Experts of a small language model: a sigmoid router, 7008 steps.
Below are experts of layer 4 (counted from 0) of a mixture-of-experts language model. Rows are named router (the router's row for the expert), up (a neuron's input weights, with its number), down (a neuron's output weights, with its number) and show model dimensions 0-191. Each number is 128 + 32 x the weight over its row's rms, rounded and kept within 0 to 255. Numbers have three digits each.
After each expert's rows: a language model's description of what the expert responds to; "gets" lists some tokens that make up at least twice as much of what it gets as of all text. This comes from a sample of Wikipedia text that the model never trained on. Tokens count by the router's weight.

# expert 56
router:100149099054097117154132150144156148085081096066153103124122078147158147129116126135096137167118083094138087144114129104111083076163110172126143163098101124154191161195139102196135142122146097149139115158127155081157170112175160160078116177163116169121152094107149070143106154151180116118095160171156113127072132087126099104141162174146110134167134104145190089185099132123132137154117126136143043117127112141164140063143148175128108112113158131064223155157141080137108065086142085080129155153129152156091122162160129103078192130139161151166088067108123097105118105157094097156
up0:123083144140178107170126131100112076159125109128157125144177095139111148095087112139115118128100133116121124148069075178147125133092117153131113130100187166134145139165138177153131136098169103117137151120184142099108151115116097191102133091059095136089151076160108139205105103174121104123098048180116107128120122133153111171147128128119191153058162133055086133095165183143095176139142134073152160126123128130078167152120117116153132119194091136129067152173118102128151142119155123090134125089136107091153148156129157177169080204130131101130068130141172027113127087069171086079
down0:166176159162145151127134178079122080093121192173147062183105139112087146145143131152103168133134155119164142100117153098081136073131110100140089101189126127090102174129060102121159123194176193212123132125113205114090147104131183109078091121113122143111112136099192145179174153090138121089152192111206104150141164121130137189083119090153164099089071147114138094116114133111090113123166185129102160160152132129118114076126110120142118092134139077128096141088148172182206131156070138103126124131121141091146130115109148142097109126105173187113106105125069098102129131114139127116
Description: Name syllables after capitals. Syllable pieces right after a capital initial in proper names, like ur, ar, el, Han, Kel, e.g. G-ur-indji, H-ann-ah, N-iel-sen.
gets: "ur", "or", "il", "ar", "el", "am"

# expert 21
router:126209175116111129121194133106186126142161157076118134104164119172122169113157127083139101121147136133142098107110094138090075107142067140107117137154122090145103153200155070102175135139143054116159103157121142143159141080147158135122135138197077167156091128132131103176107140129053139116129155214111119119071151070157127094100123079131105133127219102171154140119141064148163153119151105148113042132113126167207096169121130080137083102180117157169140098160115169171094154099130168104112108093087134164133096149160114096112150155139164112143112165127130105088093141091168107111
up1:134192152155138144067102128139145116081111126058109138106171075129132127138122072122104073067100152150116170098144080156136135130111176111138129158191147159168137178219075125157163080094150145150159147113134123100118132115038147123144093061103144147135151125144177081118122100173104095134130134167153107122144150145196132064103107159118123195124116181118117112094153150126120129172121110144137125126141175146130195125163132169136155137181071141055127121132091105133089158145172147123194117195145082138108152154153114131224097070168099156137115147127174115105124087143132157108
down1:172175067109122236137095141108137094135092158187099127120095133171086115116110133148120154196151163120122109152142101143108169098150150129149124106142098119135108118160161127146173121146161181120089172167152080149152144154120150105160146094126153123105111135131102120160145102121150139064107138113141161119119103172130095152124225129141151059073121123155146100156163159123145165136140149104157174152134144139194113118080155146101200127086169120136113152171152131147066121134107151085123133162123150088105200210117064152085131080091074117173091116077062069100143132068081127129
Description: Foreign surname pieces. Middle and ending pieces of foreign personal and place names, often Slavic, Baltic or Turkish, such as Kazelniks, Koszalin, Kovalivka, Abdullayev, -berg, -son.
gets: "al", "in", "am", "an", "ik", "ar"

# expert 17
router:146091154158054177163094140108138142158127166087116127184108059165181114139160140095178115144135135112134100052121100181113117079147128083164112135126170187111136123108153157148168140141128136033133135158175106153135123152103097149106101113102105092159114117106133103173130139090144130140133147138134125115178143096207135118124122141161086085117135186082141135165117093160110090130150100139213139111125089151148164169130157117111103132158048096150132088128124126088101181139143154132136058154135199200167156116142143074115110100143095108142131183136148108095153184080094040089
up0:121134099121147137116119182081161109114166131101127141116096107154138121050192103123102132129098130148143106123147137199150120098116059099137094108139097177115133181096141151152044093100135093142120187113141078115152134117158117169137159085113108144091134125147105129111122126172171056062077113130127154128129112172100156122103122095147093186200123145120149144132148112180136108111103148201167125139081066138109147137056100140151121188120109140109181137159132113160163156098137084103129126084160113092128215167126172056129181166112076109168132165104187087199122111100152129086
down0:131192125180083079130122078198138118134145143106139160186165110117089116142100145122195102125103126159138141166099145060154106146153113121129111101119125106119151072091162137095151175155128132138169099141085126138170127103170115077168103127181103084124138142074109112158108142101106173120172106125126126042110125070134198129154169074143143092061110098139110144138122139189077141131199109146115104086106172114147075162164180134123169085176116148163137127088126122082140082143126091121081105190090080137145131110104082151126137118140206112148091065104079158172117120178089125149
Description: Adjective suffixes -ical/-ial. Word-final adjective and noun suffixes like -ical, -ial, -ary, -ence, -le, as in biographical, Imperial, Proprietary, bracelets.
gets: "le", "ical", "ary", "ial", "ence", "al"

# expert 28
router:164104147081069142156138154143144146145141095074109145115144110197150126107121116119113155112132112100158148133143148148095121119145174144156139143124114185078096150099125121136172128136155120170139097084048112148127170138150168106127136106080137083167114149113082080170157168193107142145144066188121135099247136077141145097121089179162138094176144168068108153172143113138118102106128115127133158160146116209146103113089034137079115147156135159162167053111165129144088141138090167128113151104151142122094072187125102078129082094136109159088096086129154108120090141115194107135
up1:139113115114153145083150181122182133096126068128159149135100101139117163135161177089131145126118127104149118170154111149107118115199137085152162117191145100100088077146121120133107113091221125119121165135097110114150129142099111166103123189112189145114147105169095112139112151071083090114138131146056086222099097043130068114119155071157140181172117067085151169159148110213161101143119169116133124140094110156086156057101149154113114134153119141119063152153125135136090116131127091162138123117131114158131168116129083098154115109186095168141128173117172113123107141098152208092
down1:156132135182104163157117104123123158124093143143144125168165210080101073135129112165122164134159162152112099143101134170131149175087172173098099096152149164191135202129118138142089206178125089149135121166129083173120116164134128109134133130134103087101106118118194133170121153157133139109127152156133129179051146109124137164100092185158052136083087207122113127160125026070126121146152136099122123130103103094161167123142094097173102142092137141150142109170103172095109120059127119127102168128152144161168148144152154173119156149092141142120131047131130139174200081114115130177
Description: Latin/Greek word endings. Inflectional endings like -os, -us, -as, -ios inside scientific, Spanish or Greek words, such as tubercul-os-is, squam-os-us, Estad-os, plus Los, No and Cyrillic letters.
gets: "os", " No", "as", "us", "es", "ios"

# expert 53
router:101197145102136142131149152183149096141087093151136074160144114082117142116160166109153120146123106162174144101106101092068093145178072159084111153132113101118105133128088065086169145143137236116168109142103121065120141126058190108118087155130097125138095077119141044115140041149120135096160141140145131176148136172146096154126145070107158166114160145140105144136118116161133147109121090147131150140142169150116125088097109141128100130224120098159174160123143179090133100126157176122213130149108148123069117134171115105095138185098133100150076162087135129112117133154076170085
up12:135151072130126091137124121115153089173132148118139088088126152247147140101090087127107122177158108107135133126168156158180172122110139103096149178150113094110107202119146163060175113148148169110115109199098119151144152089164141165106102113109123207135182153064149127140059110094109123150141154136139111133101206135119174096141157092106093166109108105105129134155118202077117106146140153087157113103106130128088170108141092157168145122130139164133129194155124159129115154168128118225199112132141130134112162110128086144188115133063174120088140158120112173102130069124146167134
down12:144113117087110136141170148140082165127142095094123192169113136163124219155153112065151117113118108105122144142138098144149190147142123120106132150148110086074122105155107175202096162126137047137123115079073149083123128146140165169104172080143121065180072161189189124200182120167143125132102098137144101123125149121097080119107114135148196127145094130108111209136152100142053114138093107069106150149118133146178121094144174129125176136158121076155143098106093114052149088154128119092120155133108183098143109091134139111133170093128078179180094144111115148127168152125096103121
Description: Particles, sports career verbs. Prepositions and particles after verbs plus g in relegated, mostly in sports career text, such as left, on, up, away, joined, relegation.
gets: "g", " on", " at", " for", " to", " off"

# expert 37
router:130121183091063157139194135174131125096090130128110123144173110109127173154120145109148090057112113090125145110090107110069160123174141119142044129183143127122180134194152143178118154197111110167108079110123144124179107159088135118134161191139116115167061152120131150194103117161125128134143088110164093148132100071142185043173129133135164136124097134119145134112095178146113112122129106117117147078177115145137088140184125133054167100147167152135195096123125090155114119105120173090087144120160094129098129171138138140182152165130141145118155114158081091080118083073100141047
up1:147134113134081135097139152140122105138138101136063133164161135121113121137149126251166161177093128111119112114180109148135167156152078099135134114132139156138154167156144205181091139124148116141151129094151108071102129140131134134129165121139144113115096169132107073116162021133098108132137099159139089115141172154086157160168162119139128100134102039123170100098113163098145190095162149116075135093152108128141087119173130164192198154093129138149153120139155103068103166108127151129130127149105144110138130215183104132232116175093111103126084101110121131101058088104133160123
down1:098119176125156153140124113100125156140050115146129131117119148199046174087115113097150183118099172061109124127130140106189174117151155180078099111079139145141166091057189089085076107162122058141121117113130138135106118098168076190142125127143141146125159134149143111108171132144067150114104156162143120153158095118136112124126142131070093151144160172132103113156134065139155126188165100127151114102137089071151139080126090107124144120089157182138115159128166132110151135100146170080114166116113196125201089106148179063132077121113088164168156079087079110169134082106126130112
Description: Pieces after Sh/z. Pieces like ak, az, ot, oz after Sh or in Asian and Middle Eastern names: Shakedown, Shakuni, ghazal, Gakuen, Guangzhou.
gets: "ak", "az", "z", "ow", "ot", "as"

# expert 42
router:124130106125104117148146113137093118114121161079059118080146122132085164121120114160147156063081082096138141104187079112107117143112162120155149121090076081161088121107147081151180147199167129086119075176103113157140154110125112114084157078136073152153132117084160149119135076157147158144137211114084155134169130142173140124155134084111101154152129105074175098182115185096151072146195129218231089159136117141138189133110099210159142122125138174141125137164101159157155163126149105098114118093151155188131120148112132140098116066134155139146124128111117141108151112078159100124
up0:116122205097164156068091177078145108102103175110144149087100114130127109142255096108148148120136119127089139139150099141132094140098116107124094105168045141196133113157126118149069133135142185122125154114111148131126140110151171139117127131126156116190148122140155185123198123118125116081124124124093208111130078115114150101174164078138061129116099149115152161171122142127138075172157134200171101160135057142126195175123153141111131105172164130104098122176117070116099097114102125148151146078118091154190116155095133170155168072176146126127123110108125118061176130112123126119
down0:111100179122100140113163145185122201131136130091081118137064104139099129089069129164042123098130168081143157121147144194103157147134111122099138088091124166130111118098210151070172147150112102112118169134173162091166073031081129113159122113140176121125138126110128049111146102102101072142129113141140128119113161164151100073092086139094130104127131094094144093135098118115121090106129147127156143108126113131174163096129076114150136039093100092100164086140112123095121148181134110164087093134070084106110155106190165086177117107127103101131138127164086067103139096149150176146
Description: Government and society words. Words about government, public life and social groups, often word starts: public, government, military, relig(ious), Commun(ist), for(eign).
gets: " government", " public", "im", " national", "id", " military"

# expert 49
router:131076092172107156121137125146152104183092150094134080149086136142120124113127151137177165151128084106192144105115136113136098162137121135178124128159142171124112148190162093143128118150189153172145100152041099145120125090073127108124117100120083098156136131074067133167105102123138091182133102114135120129179093175086110097121122139123209114095123123141102144167162078129190152094088135098185173146083171168185110133077086099062181150121135163118125049154158140115148142121103136148187154093139144156082134119144091125154169156186114161103120178067130126103077178121145069083
up0:109082163103138139157127140088146129067110134120096085147125098087095135124111114162217088148098146140082115129119095127139147094155090127085171188148077143141127097120166125151133165172086107119118125099120175138131106142155121145119162228097096174125118078074116172187101119108152189149167084088084127120134117124127097115123149172122132082119130182105134119144124173118051151113112165080105091123166144213123104125123141099080139135127144139156101132075127088082140169139129176146190106150173160178118132099057085156140162124132134083085110009108082092130118112133104114129
down0:140108115061129114151094184110115156117122137157140181169158121216119117101125138095138130128141133163109103084126135121135108066135156154092158145092149114162148156147087125122133140059141136094090081123099127170109153145121113104068138104128140173128096123155134103114129127099181147105138181114139093056135157151186093099069126140143080106122086105151179133134162057081144132163162083227127179122087166108129109088124111171102142108117078104121118126068093080136178048171116071138106145096095118094099117145199194127185108185183103125157102122103101126160150074135115154123
Description: Opening quotes and ol. Opening quotation marks before titles or quoted phrases, plus mid-word pieces ol, l, x: Catholics, stolen, melancholy, Marxism.
gets: " \"", "ol", "l", "x", "od", " '"

# expert 0
router:138135181121140108102121100122165068069122115141070185134124064123147131104136119180139185131111121087160150096097135129134124122174152135160152097124112149141087144136120123154114162121133140128176118132140094124129133137116186183020154099136128189145135164083078135140105096138132132174163163146113104186161093091154120087152102052163114146067124104154184144154121116193120114123178116123089124140120057211118161101169150131058167111096134118156117129135180157112089153104115177063130117129172165129064161197118141099079119146136104062077120138127113104114143142173138070156
up0:139147108097140125166116123093205124066152124101180163129117132129105137154101130147140100111144137070173101126118168071156091171118138115100120127130077132106110145153101114106127146123175115159119178096163066099155149095134122125108070100116116123101154171134117154115160113102143127152146170156142135090161170075180111137121176081159117151122185120122107140118107126118123060152093171131120122130103073129207101077136092109101142143115156143108082139127100178191136167127182150179113111154086156128114145142121241149165153062155093158078086179079077077147056083123066169091
down0:141144124141119053145133143157077150151155113130095131183151146080124070158149117192156097164137081133058127096132078118084090118180103163120157111131136072136185097081136118126151137130146131080161135152144142087109120139189113103150204097159133150173123134119115152107095186095124140102127059171122101222147084106110138134123068125087116149110085154171117133130168166163113125169142140129160154161149120127076106199092151134085159111142139088121146148153140111051146108104168145106179130143166138130150097130153091111095082160123119088078177112113162179114148217136153061157
Description: Topic head nouns. Head nouns after the or this naming a work or item under discussion, in media articles: album, title, song, episode, version.
gets: " album", " film", " season", " series", " name", " number"

# expert 36
router:115095164123105142153111181149097118146129110062129117173204089144107150149137188127122092135115087117093150115145149177080123120166171151131098096163095164111089131111195086156114139098068131108100120103159109090174107093051134076119110126141132077194105146140116127171098099119106043138198169185133114148223126160133097102135144154159140085104159101093140141123155097152155152158154140121166111157180124162176140139121085095138136105157110101128134102091151147095114118107104164165191150155135169119085165122121084129177188178099114139131130190139125122122129132051072084083
up11:129143133105115098151116122117119163122137147105075122107110112140109129112120132129087068108143208108190133105207174093057148153147113091094181143145118158102096145100057093111096095189187125153151133126056153101104150155075092124122121157145130133113109159178055184142154146099117088123141139128094079129141168085149088096111157140115120183118173130175089132077159097196147133127176155121108092123121104162120134163107077122161106075171156176106181146189104125203156116147099146138158160123142099097109124163125104076110153099139119161078178138114130108174057124104124184092
down11:164158123098096148127128133139073104147163186068106109100145122092158143158113144154088168073165065117107094099075098073146095134213177123159073085152160115141214118156175192175118108100104088139111098082089110092078120082138152055066129192123130136104134207113118111097073087140119176094142181157113187118136104110151145162110114100094186136154134125103106165122096144157163107161137098141111101161102114066168101129101123125080135160155159118152104101107144063143134161157101128109160092112104140135155121117158159107121082156118069115097116114127136157128148135135126113190
Description: Hyphens and slashes. Hyphens in compounds like part-time and Runner-Up, list-item dashes starting lines in infoboxes, and slashes between coordinates.
gets: "-", "/", "–", " /", "+", "_"